From a checkpoint of a small mixture-of-experts model trained on Wikipedia: 128 experts in each of 8 layers, 6446 steps.
Below are experts of layer 2 (counted from 0) of a mixture-of-experts language model. Rows are named router (the router's row for the expert) and show model dimensions 64-127. Each number is 500 + 25 x the weight over its row's rms, rounded and kept within 0 to 999. Numbers have three digits each.
After each expert's rows: "mostly gets" lists some tokens that are sent to it at least half of the time. This comes from a sample of Wikipedia text that the model never trained on.

# expert 39
router:488504517497502509502493466547502521517486521520519494476502524525511493462519513491530502442490480502531463472548514455488490536551526542520480478540530521510453500499492509524528518510501548
mostly gets: "0", " hundred", " seven", " thousand", " eight", " twelve"

# expert 120
router:534500533515541523527481467490507506487515528510514504495444505523493544497483467477510488468501505511531500454534510450520504508496532541522512484539520514502493515498527560473493493509487483
mostly gets: "ple", " way", " fight", "ttle", " up", " down"

# expert 76
router:519522527477516503485486482511530547532509503510543479528488507491536523520515519488522525488490463532515458446497490439503497521517547522537502461510510491499489491500461504549516537548484550
mostly gets: " human", "ological", " natural", "ensis", " associated", " observed"

# expert 108
router:503461537458528515503464490510496486494464536505533484518487498507543560495526495481511494473532450507524458486510528479520507492512515510506465471523520539548485534503439533562525543488493530
mostly gets: " died", "Personal", " married", " built", " located", " born"

# expert 96
router:504470527494526511463461498537482518516498540510522477535475497481511525476542505484494527490522443528507506493513556502524496518519494564496508510527513533499494493516465488524496496516510522
mostly gets: " called", " very", "o", " so", " rather", " Il"

# expert 123
router:520498494465511521497479494526483535548495511536533477516476513491512503482537473475514501480522493526519490486522508442520446547516515552505508451519526510533479528472418522517539541508502516
mostly gets: "|", "-", "=", "|---|", " Majority"

# expert 115
router:502454497519535517433490523490496498543488527531520481505465477481507495528551511505487510497518502494501484485524516499533511490527531496518491492492536510490498527485475503499519525521480502
mostly gets: " Steve", " married", " Fred", " Dave", " Anna", " Sand"

# expert 100
router:516478530456524519513478462546499498499470537511509481514466487537526531469534482511512509476519475507479497449530528457524496529485510511512473497498480528514457513500483510522507511528489481
mostly gets: " Se", " Ge", " Port", " Em", " Des", " Special"

# expert 45
router:472501518463527501412511507514467528522448509500489500486480524488497522482488484481509539514496504547515485455506538489515468508509475530510475441543499477503494500521478516522559534499491500
mostly gets: "so", "mu", "ol", "sh", "ash", "had"

# expert 32
router:509518505501501523438488495521493510510475509494477482500500508493501498506528524513506497484524486511491490476503543520521505484537543507505487500514529520481452519545472527525500486488531503
mostly gets: "final", " Prize", " friend", "½", " vs", " Team"

# expert 29
router:526480486464534502477524475498521519528502475483515505503474522533481484509497486464507523451523472508489483501493535486503472476540545503519490438514502554517489521483481507501503509526502512
mostly gets: "k", "ts", "t", "lt", "tte", "ek"

# expert 67
router:509489492439575507506477505527515555520500519504555497504507555518510532507504473472526490408512494489496488485528501445505504539515519553508471461508513509511490476499483523515509512514490508
mostly gets: " second", " one", " third", " small", " large", " another"

# expert 116
router:525459478470506485500489503566485505486489518537535443486473480499502508489534498492490527510509470506506466506566521510529450507532520490527516513532501539488484498508464479506515473526518503
mostly gets: " Coordinates", "---|---|---|---|", "ous", "Ju", "Mon", " But"

# expert 124
router:486490503507504529499511455480512532521494497512497443470520511501558523459502481446496495508511476519543501504534533519513483529535516532531485501490495540514450497531485472532538519537499535
mostly gets: " it", " It", "It", " film", " space", " cover"

# expert 28
router:561470510487494527517474484478472513515461509531519438535495519530515510488530484509508494506512483493493462507525513513482534508532490521510547483536521516499462522520509513510497536513509539
mostly gets: " Mc", " McC", " Mac", " comp", " Not", " Exp"

# expert 80
router:572460531476507500505502473501479526514473531505530506548496492547518528495501459521519468449485514512503488516516517470494497529547518527560480497486499495495494499501455494516511500521534533
mostly gets: "th", "rd", " Indian", "nd", " Sri", " ×"

# expert 98
router:475475532500557486495468516505501518531507532543519488505467521505539548515528466530536517480525484468509484507521541491532465529524525518480444492504498496516478524524503535506556535494507511
mostly gets: " Sta", " Bro", "aged", "our", " Ju", "rac"

# expert 52
router:493517542492549500470478446523478525499486515548520479536498516545533536453507475470546489470506482532537482460514495481495485507523544519494497497517519523522514520455506524500511517520494507
mostly gets: " after", " which", " before", " when", " until", " while"

# expert 40
router:523512549484540515515458462510530528506462528536521470521487484506509507500504469507516491478485530514525485486567490436496445523492525548513469462500521497490496516477482496533499502523507546
mostly gets: "th", " his", " her", " their", " him", " my"

# expert 105
router:513492523507528504432469486509497508502497552521506476492497484492473516503516493482532547499482485502521485507492479475560483503496488467533506477476502501504482516523509519499526536492535492
mostly gets: "stad", "as", "dam", "rag", "pot", "rit"

# expert 5
router:529530511451517505503485488510506510554498542515507509516501496496546512491485505488527517472525519476506512427545535424499438489494534486546497475524525517504456499456497527541510509514509516
mostly gets: "re", "Re", " simple", "A", " Albania"

# expert 16
router:490517529499527488488473503533498540515470502493532519510463537515512546509532474499503499517499483509541516482561521488520481535530525522518472511540491496517452477504495526549509481559507549
mostly gets: " V", " Z", " X", " Q", "See", " non"

# expert 53
router:538492525462564511423501457524487504506490512531490439463510513497509494481529480459516489482514480504480482490487509498546491501540498497545491506524521524512456490534468551521512508527506496
mostly gets: " time", "able", " took", " point", " Apps", " south"

# expert 65
router:527477524464495535463477490538484540512492513518487483533513544558524536529535470476536525456518466507494507477505530454490497516497491494544485498494510497491471465473494496529565509528538499
mostly gets: "==", "===", " ==", " ===", " University", " number"

# expert 23
router:503474506496537510491501452494504516510484524507533488518514517505511544478502513468516496487506479532497484504532504489516516502491531536518510457521528515534478523488482484509551520528507533
mostly gets: " new", " art", " early", " original", " Arch", " described"

# expert 27
router:520508509482547504488468469513466561519491519531470511516498543526514483460526480487509530462513472527530484479534507500499496520519508535527464506534516561506484495478451510511563552570511539
mostly gets: " he", " which", " they", " has", " who", " also"

# expert 79
router:487503487464529537504481448509483511534512491497494471534511538509500513500534486491493496443484468485516503499528528492567493485513531506518499483523537514533495506469492494508556531532488499
mostly gets: " law", " development", " education", "ism", " addition", " function"

# expert 71
router:533477534513546514504520461474456494560497522503529420501460518493538514475485490494542489513492510528479501499488509461506511500528500510554530509509504574509499517508478519507477481538506534
mostly gets: " from", "ate", "ist", "ates", " From", "From"

# expert 4
router:490470513468560492485487470500490524533499524497532472493476520530528489506509485505514501487516484552550485469518527466498496545548519524539475470523514490512488546509464486538506526499531494
mostly gets: " of", " throughout", " among", " into", " Of", " across"

# expert 25
router:503501547469504500506494462546449518493468509518532496505506526482519518501498477489517493453536482537547470489512527470500469551531492545564501503515539531540464516485500513527508526534529516
mostly gets: "–", "/", "-", "—", " –", " un"

# expert 20
router:531503522483521512493495456531479522545515497515528502492463498511511518484503482488532489459528502513548451489538513476505444541520499552505496459513526519516512494467482487508539539519503523
mostly gets: "9", "8", " newly", " progress"

# expert 104
router:476491501499524502478465492479487531499484500520493507548477523527538489490485466519517496498543468550515492495554511511561395527517539495472467462526513495490493519523466498500551476498497481
mostly gets: "loss", "child", " continu", " eliminat", " unit", " Fr"

# expert 95
router:555484507502511489471478471507497505532484516485517460487480503527523489475527484461529521487529475524527482495493494492519514520516514494526487483541541553521486492524418516524512495530553534
mostly gets: " for", " at", " during", " with", " At", " Dur"

# expert 93
router:542477519476574527508499450518505515519484491493543455495487529514494518465505492472516492454524497525517513506511521469524457530511481533515487470481553515523496498507446508508506467489498511
mostly gets: " on", " about", " due", " began", " said", " found"

# expert 33
router:497497549506509524475499446513504491515510515538553454497500516502475506489517467467499497487511484561528478480486524479508473479519532505517463476533510500505494484515507527528493525537519470
mostly gets: " and", " or", " but", " &", " while", "ar"

# expert 85
router:540484516508536502483477456515464509496507518485519488498478528507508518518528478472517536474528466515549455499508512482509470537530509542525479494553545545517466503482489501523520533539520534
mostly gets: "7", "8", "6"

# expert 94
router:492479490485513510493489502502492548517511536512513513488507523492522513484545498474503508480496495509551459483510520497511514502550540500515494492516517518562461544461481535499513507501471511
mostly gets: " John", " King", " Michael", " George", " William", " Paul"

# expert 43
router:508485531463522534506485484488495489516475560554503446519508508535528522457520502505506516516499421497506440438513515460503491514513502524493516515548530532523512529544481523544486523513518478
mostly gets: "To", "conf", " Died", "De", " rather", " Ho"

# expert 26
router:516517540485504524486488436480477525491497524505470502470457500509475526507496510491518512478497509537517515488528525504511484522522498486515519477506521508520453513483497532542497575523466506
mostly gets: " Name", "source", " FW", " House", " Force", " Guard"

# expert 63
router:541501518485532520479503480539490527512485545518484474475512502529523509495564480505487489524505460498508452494525519485505510526513497524498524520547505511528468506502453528546518509516506520
mostly gets: " birth", " love", " border", " live", " Clade", "View"

# expert 46
router:525494503486500522539461517480482503478473538561516491500446489513482522470505438508526505480523505522494452496519503497510519534527506513533512496501529495515507500515510527524482519541543512
mostly gets: "und", "gi", " imp", " live", " Pre", " Ye"

# expert 114
router:527482476493520498463507498476454535545499487500499480494481534488508519483534481463500509473525506496509508503535503513494465487493526469507451491481509503494498480434505556498545475510491491
mostly gets: "ill", "act", "all", "frac", "ull", "kov"

# expert 21
router:530484541488478519444487477507479529533500525504511519529488512528512517481518504492502489464537471538572478472501540464502500522535526526563480470483504490522483495523438524527507528510540522
mostly gets: " or", "/", "^{(", " per", " Trans", " Free"

# expert 111
router:509507525498562502491475479529488524523509528510519492492488517521509505477528503473517485483531491496536463462526524446490502553547531533546508483497488526540484493472468497514547535539513539
mostly gets: " were", " are", " been", " was", " might", " could"

# expert 91
router:509474511523558493520493530506503571541501504517493516492496578508490519494525485526507498531539509515537507470523496497507510501515511505497505471498523494478455494472499516501536526534476499
mostly gets: "sky", " blood", "ten", "nell", "pper", "bon"

# expert 54
router:531521522475519538505505496539474524507510500530503494492480489502537518484536503497544498491512444498490480466557510497523428491509499497514497495497508533523487514541486477553534549473514500
mostly gets: " pro", " Pro", " du", " vi", " we", " does"

# expert 10
router:547471505506531504462479480515457527473517534516514509555549501495521520492496477467485500485509497550527494455498506494504498545500537534525505469548529532515474468468453519541534493505473482
mostly gets: "H", " complex", "′", " Hil", "designated", "|---|---|"

# expert 11
router:529497535450522519513475461466491525506487527494529482522487538479488532530538489489549483455514472487537487507533515496504502546502518541500496506497525533522475503490492507501513572512512509
mostly gets: " cap", " dis", " fan", " glass", " Fair", " cost"

# expert 48
router:515481555479486500524477472534471520524475517516547452530501490520543545499512492530543491457512492545507484464524517459512439545509505555544502482527514553530482525497463532528511505490541507
mostly gets: " \"", " [", " “", " ", "—", " Preced"

# expert 92
router:479479499504578496503483454505492507555446554516554517502459505517506529457496475508516518507525494566497460457533523498528467499515525589535495490515485545489493473533474520507494468525521512
mostly gets: "i", "ed", " them", " him", " Shi", "led"

# expert 59
router:556512513448547490457484486449485518507507510530509493492435494529501512490507486528494509494549488540511483450495529477520489489531507537552485519528529541509492497510472499560518519518479508
mostly gets: " B", "ary", " within", "circ", " below", "prop"

# expert 56
router:516511504456500532504427498549465507523474544540512476501501492493468493499518495470530504517512482488522467450528504495518455529514508501504463517520527504532508525467494561495492532498505497
mostly gets: "las", "ton", " When", "ush", "sp", " when"

# expert 37
router:513508484500503523485519484493479573528476547502491530461479545475515501485510496467507528490526510526487499484510498476553522498508530511532457451505549521516486510473524529520499498555524510
mostly gets: "ić", "ius", "ț", "za", "ović", " Khan"

# expert 101
router:484475518518490508484504498507497572522494506531505527496480520549545522498489473531492501431495475526520461496535489473525481502533536514514462475485488482493501514505471509497553537509510497
mostly gets: "ev", "v", " social", " human", " public", " contribut"

# expert 6
router:512447495496493521478511487502463502550495510537522447463468479516486534456492463472530521496501487461541488501509472483516456516582525492509506504498551514504489498460489515508483513527488498
mostly gets: " Sam", " Dam", "ug", "Dur", " Mak", " Ash"

# expert 122
router:497512514483513543510496489496508492490473514526494480512469497534500462479497470472491498463511493479509492508485504472558462508518576483520481476523526502560483488493489551503491466550525504
mostly gets: " post", "tain", " Post", "del", "script", " end"

# expert 106
router:484515496458567527510479501556524539523471516531499525532495499521509498485509483509520515496531468527529449485500510475519471542512515515533492507524490515535495480481487511511549486538520526
mostly gets: "in", " Bun", "ins", " Lin", " Charlie", "е"

# expert 74
router:510483488494510520499481466501493558543505521497551467509479528497503524474550482491513527496505508535558482458509527450507471539518544552516477475502515501522501500455481496513518525508516548
mostly gets: ":", "):", " –", " →", " taught", " Christopher"

# expert 73
router:507517519507537519507484471486495523511507518537512455547473545545500540465507479471503553482507486516529462452543547448546441519513540536521466421507536496504517493478500535520500522516500503
mostly gets: ";", ");", "le"

# expert 13
router:510464520493513528508498503523489521492497544488562465506464503539502522485503499506541503479479452515497477487479484474497500479526486541512472503563513527520461513513498518535551511507520536
mostly gets: "ch", " post", " non", " mid", " anti", " Mid"

# expert 36
router:479503539493526526497454465546494533515489507520543492482471483485508498469536512488518476495525500515510448467563505457506493519554496545511485447528542539499464494514492516540555529517490551
mostly gets: " ten", " seven", " three", "0", " five", " hundred"

# expert 110
router:528487542494536473463492496535496517523486499505529490493503526517492526490520496510500525452515488505510509497503530494509473528528507501537459478510529513513480482505470561526502538541521504
mostly gets: " single", " Air", " non", " short", " full", "Single"

# expert 75
router:535512535483471518468500467466493521528513500506518514457475465511501479486488494501506538489500477516518503501486515469510507536512543514549484444490519535531483475485487520486492490530539524
mostly gets: "é", "ato", "ova", "á", " Brazil", " Maria"

# expert 102
router:501485499486524495491518496537493550552514525499520502505510496491524558493514503500528520455526478515548476495508501443529496499518498507536501491531501545527474539496475494510513514531481512
mostly gets: " March", " May", " January", " November", " September", " June"

# expert 64
router:560514500468505512502492492504469549514495513494488516495463539506527536487519487488514531500527503543521487483494499518517449545513537544544493494528523508505481517481488504528555523562514524
mostly gets: ").", "\".", ".\"", ".", "!", "?\""

# expert 31
router:509504512517487528522507526490458506516510534512509464504482527515554500479482530510487528477518450529498443499510510514560473511489540508513467443494513517497535468469469508518538505549541543
mostly gets: "de", " De", "matic", "me", "lus", "ium"

# expert 17
router:499489519478511504472471494501513510511475500500505489501480540509490529491528459484513484469498488500526500491569505437524507518520517483548498469509520531515472507472501474529496521525514530
mostly gets: " California", " India", " Paris", " China", " Republican", " Island"

# expert 30
router:511495474492524522469508511516518550491515488494487494475476529519511516490501489513499501466492488514504506506524529478511487493486546492519470457504499500497490490470493503544509500551509514
mostly gets: "ative", " States", "ial", " Korean", "one", "ective"

# expert 90
router:478526534451516521486473448540478542487496516502481474491481530527566540458532474491522520476537514513495472492518492482543541495523517523529487508516489495519498487464513517534545544517494543
mostly gets: " Q", "$", " Mr", " gr", " Jr", " Ref"

# expert 3
router:520505533461486501487482486553469544506472517520533484520509506541507523462532462511517497479496475492511419438516557474521509506498536520523502500572522530531451496520493532549510539526536520
mostly gets: " II", " x", " PA", " CD", "AM", " X"

# expert 97
router:478485514508532502478506488488506517541503524492538487538513535508533538458495459485554526460502498521571487505526525438500481550514510526539475482516526546513470512453475494500540501531466487
mostly gets: "born", " born", "1", " male"

# expert 72
router:537444479548485510481540467479471486529491511513503469469468505470512515489503499467487533485518487505498511491515499514520473484530542482535535435489484532500500522507503498495510543520527504
mostly gets: "ular", "mber", "erial", " Bob", " Andre", " Tony"

# expert 14
router:490501530497568519492491478520484506489477501520508492539493534542505494492508494482521499472524505527542503436510512490531457563558491538506510453526497585529501496509472526509513469510485538
mostly gets: " been", " —", " only", " as", " became", " being"

# expert 57
router:511488542508512535532508490533479518561481557525544490516510457514493478512507476502543502496486497482497477454511526477486433517481501475537480487494508523526486517499492538513505500490548492
mostly gets: " Cre", "ir", "cor", " Cle", "ér", "ci"

# expert 49
router:546497505488559518463482457543507541524517522505494486502501522493522535514542484472500534500507479520551475500517520480523542532536513511511462491555528525544467492495464486509503533495500553
mostly gets: " Coordinates", " Stadium", " species", " Apps", " Length", " Label"

# expert 81
router:517500486478529557517512515484489507489496512499528493457524539488526491457529479504507531496514521490514483490513516480525500524510505497522479450500494495506464506518486514511495473547493511
mostly gets: "ena", "ga", "erie", "ra", "ini", "ica"

# expert 34
router:530489512507507476489493486498478544533513557505540478553505544529506534518512484505529503488527452519511491484509520419497487509486528538504506477505528526516511499463454492487533515489497478
mostly gets: " into", " through", " by", " within", " since", " including"

# expert 109
router:511441479515479503500493452492506509508498519514526525503541496504530519499528474508530509504490505483499474492514503472509456473536510504564491487496516561505489467453514488495493482520543484
mostly gets: "sion", " Martin", "ship", "FC", " System", "ence"

# expert 84
router:482504504492542537493480478512479532503499524496517512510493525544527518459501460488496533455530467530496471498512513425514425466510536543559474472549506525496490477492500543541521517550491546
mostly gets: " then", " again", "ly", " often", "ically", "long"

# expert 103
router:511502507475512497490454496501481515490485521527521498526489501519483521489504493477492498451517442502524453475528518516502495542521512485507482497508523514518487541501458538501514524484520532
mostly gets: " At", " En", "mathb", " Bru", " And", " Wal"

# expert 35
router:531483531512529531494461453502494519506503504515557488493507513474566522493518507494534507448526499527519462476542497482483484551543514542525463497508495528531480486452497498492513520548520511
mostly gets: "'", "’", " “", " Your", " \"", " McG"

# expert 51
router:471462541531533515450477505502465525539500524506532481469500504501524502485523505510510548493514498522524511476506503460536460486537486575528491480511511533508443535460474522495558531541506532
mostly gets: "ly", "ro", "io", "yo", "co", " pro"

# expert 78
router:490484494458551534477474456531465532532513497516494461481520536530510536487540492458522511479506507535522493479526489490546497467558523504499484487523506552528447508459492535525494484520501538
mostly gets: " year", " years", " team", " people", " day", " members"

# expert 113
router:479480568465520492479507471531464527511486500528510491529491511490549503493503461480504498438502514512568461470491511458519489515564531545550480511502503521544435495458477511519524517513527522
mostly gets: "S", "C", "U", "O", " Pres", " Chris"

# expert 88
router:512442527521528506456501488517480564528497518490523501508497512505516496494484481506516497486507485499525493463509511449526467507517513511542504470539517563520475493472433495504511522546501522
mostly gets: ",", "\",", "),"

# expert 127
router:550476554526506526486486469494494560504508494501540486519471517513502482473505489494540488507543479519539465453519542488494506531507536518559500505547478522493475505499452487485518523521537508
mostly gets: " were", " had", " +", " −", " are", " the"

# expert 112
router:525462548462511493468459492500495521497490479526533501455517508513540525462535503500521510474496443521492463498535567487496479534582535484540501485509506507523471522471459498499521526494526503
mostly gets: " La", " no", " la", " the", "La", " every"

# expert 89
router:477520513502568485474487488471493515496479525497463503499469562498501504455510474480489556482528490541511498483508498512584464488506520478511487468508527490479465483480474530480483509520465504
mostly gets: "air", "ward", "off", "election", "ley", "gger"

# expert 87
router:525493509501569536448485451512486551496496518485501499530500534500528526468500514496509527459509522520511499455486503486540492498506509517530508471470513548511463503495475526501521528545494491
mostly gets: ")", ").", "),", "\"", "\",", ".\""

# expert 7
router:485460503486512523491514510488479524544533510501567452494507497496534500433504467460500537512516486486527440496480521498499426526558516509541478490516481530533473504526431486495539496518495519
mostly gets: " Won", " Hong", "is", "CHN", "One", " elected"

# expert 24
router:527458532477515493469491495509500517519497521498497460478473487500486517496525492487501521492539485508483479500498525471498498518573545522531468500548512509521486494489463524523513478518521538
mostly gets: " The", "The", " the", " km", " a", " Each"

# expert 19
router:513478516510512518501509519481496536530512530525527494516494505518529500507526501489491507484497430522509484483521554477491458508525485503501497496504512529504507480502479519505549509490505482
mostly gets: " this", "op", " China", "top", " Hot", " Baseball"

# expert 42
router:510461506462502489493490492505501515504500506523537458497483507512508507496533441507531506509557482511554475497531523492516454535509523550504470505494523506500526529485486519510547487513488485
mostly gets: " St", "mb", " sp", " Ab", " Sp", "cr"

# expert 50
router:522495528483522488488501499518466542501488535523504480479518494542516548495501494519514501509492438529539479463523530482506500532509483538557482477492489532539429536500471495527523519511529505
mostly gets: " Ka", "_{", "{", " sp", " Tra", " van"

# expert 47
router:513466492448507517468494486533495485520478516489504499482506539527505500508544490473491526492492490503499482502504519494515506486509505492533468498516541553545496500476501499561510519523498523
mostly gets: " director", " century", "---|---|---|---|", " politician", " footballer", " artist"

# expert 1
router:482485500505579518478497451486488526513490484521508422473502571517509518462490478512512536485509502516509509492532518477528511531517515535476503466544502513496480502493500526498509514487501498
mostly gets: " among", " There", "ke", "des", " well", "uck"

# expert 15
router:487498480477506513477481488538452514532487506532497484507490506494464530482503480500487509484487478485553475477558502518523485520532540498498485482523503509506509494439499525506519494541508495
mostly gets: " Z", " Col", " Kr", " Nov", " Knight", " Gen"

# expert 58
router:547490497511515513437501501497503514532481472516474492483504481465525495493510483453513511494503502541513496482504524480526516517519504524523519493533531517478452486526488539517513468523526511
mostly gets: " Cup", " football", " Championship", " team", " League", " Racing"

# expert 62
router:532464494484498492490468491480459509482502504551550489556490499532487521512553497483534493479501500503527472496503497475508510521536527517503498502501516522523482524496512531505529508534523523
mostly gets: " Ch", " Gu", "Ma", "Co", " Ga", "cc"

# expert 41
router:510491521529500515504476453514482543489484531534485491520511499551493514505513465506510492450488491511525476445535524473484490540531513531529490492493501502496504532501481555504542463521499498
mostly gets: " Am", "ig", "cl", " Ab", " imp", " Ag"

# expert 70
router:526513506478499516483452473487480514488494531535497476495491543505522491518513460492490506497511488479510472484537504476512492511509468491507510471505484503509503515478503528505503539500522485
mostly gets: " part", " interest", " addition", " example", " refer", " order"

# expert 60
router:554464508504507537475502468498521525518457484559482496481478504492508458485508439515540473480509513523518513475496502480525496529535506497509502448497489534506469525519500494507560506532488519
mostly gets: "ț", " Bas", " Bla", " Dor", " Will", "bra"

# expert 38
router:522490511471517502504513498522508517557501517486515502500495510485510506477507457515504508459590493504508482470499527496489485504508517495519512499527485520503465495483429501518506487512508509
mostly gets: "on", " to", " in", " upon", " through", " into"

# expert 99
router:476511503477529538518484482543514541516499546522535497503480551538494495477507504487488524532485512510490469477519517500519515529508515480542495458529503496539454492469512495501544470564530517
mostly gets: " Con", "ub", "les", " sub", " South", " Sub"

# expert 126
router:527490527504544533474490477476515513512481505511516501524477486478537513483525512476514525531532468482503486462493514473531474512523515539495477456507485491487468505464444508507516543490492488
mostly gets: " Coordinates", " code", "www", " Website", " Elevation", " ft"

# expert 55
router:543519543489492519492486467521453519485473541497489499522472455516517494451537525530507533474524490510504459491498543483492478508522499531551498515507548547470503506499478510525477497560540510
mostly gets: "\"", " mi", ".\"", " /", "\",", "”"

# expert 82
router:529470568502510499490444486549486542552504499485522496479513463488496506492509494476513536466514523545521485495548523488473467538540522526521517500499520498519463516482489522518506470509501568
mostly gets: " m", " Ta", " Is", " Per", " Ma", " Val"

# expert 121
router:510506527488517510488496470545494511524437552491491432483497490546493526494530446502464488493494490516504472447524560479513489486514517502505484470529529503516455494485478524541510482546513477
mostly gets: " Battle", " east", "ir", "nne", " Count", " Em"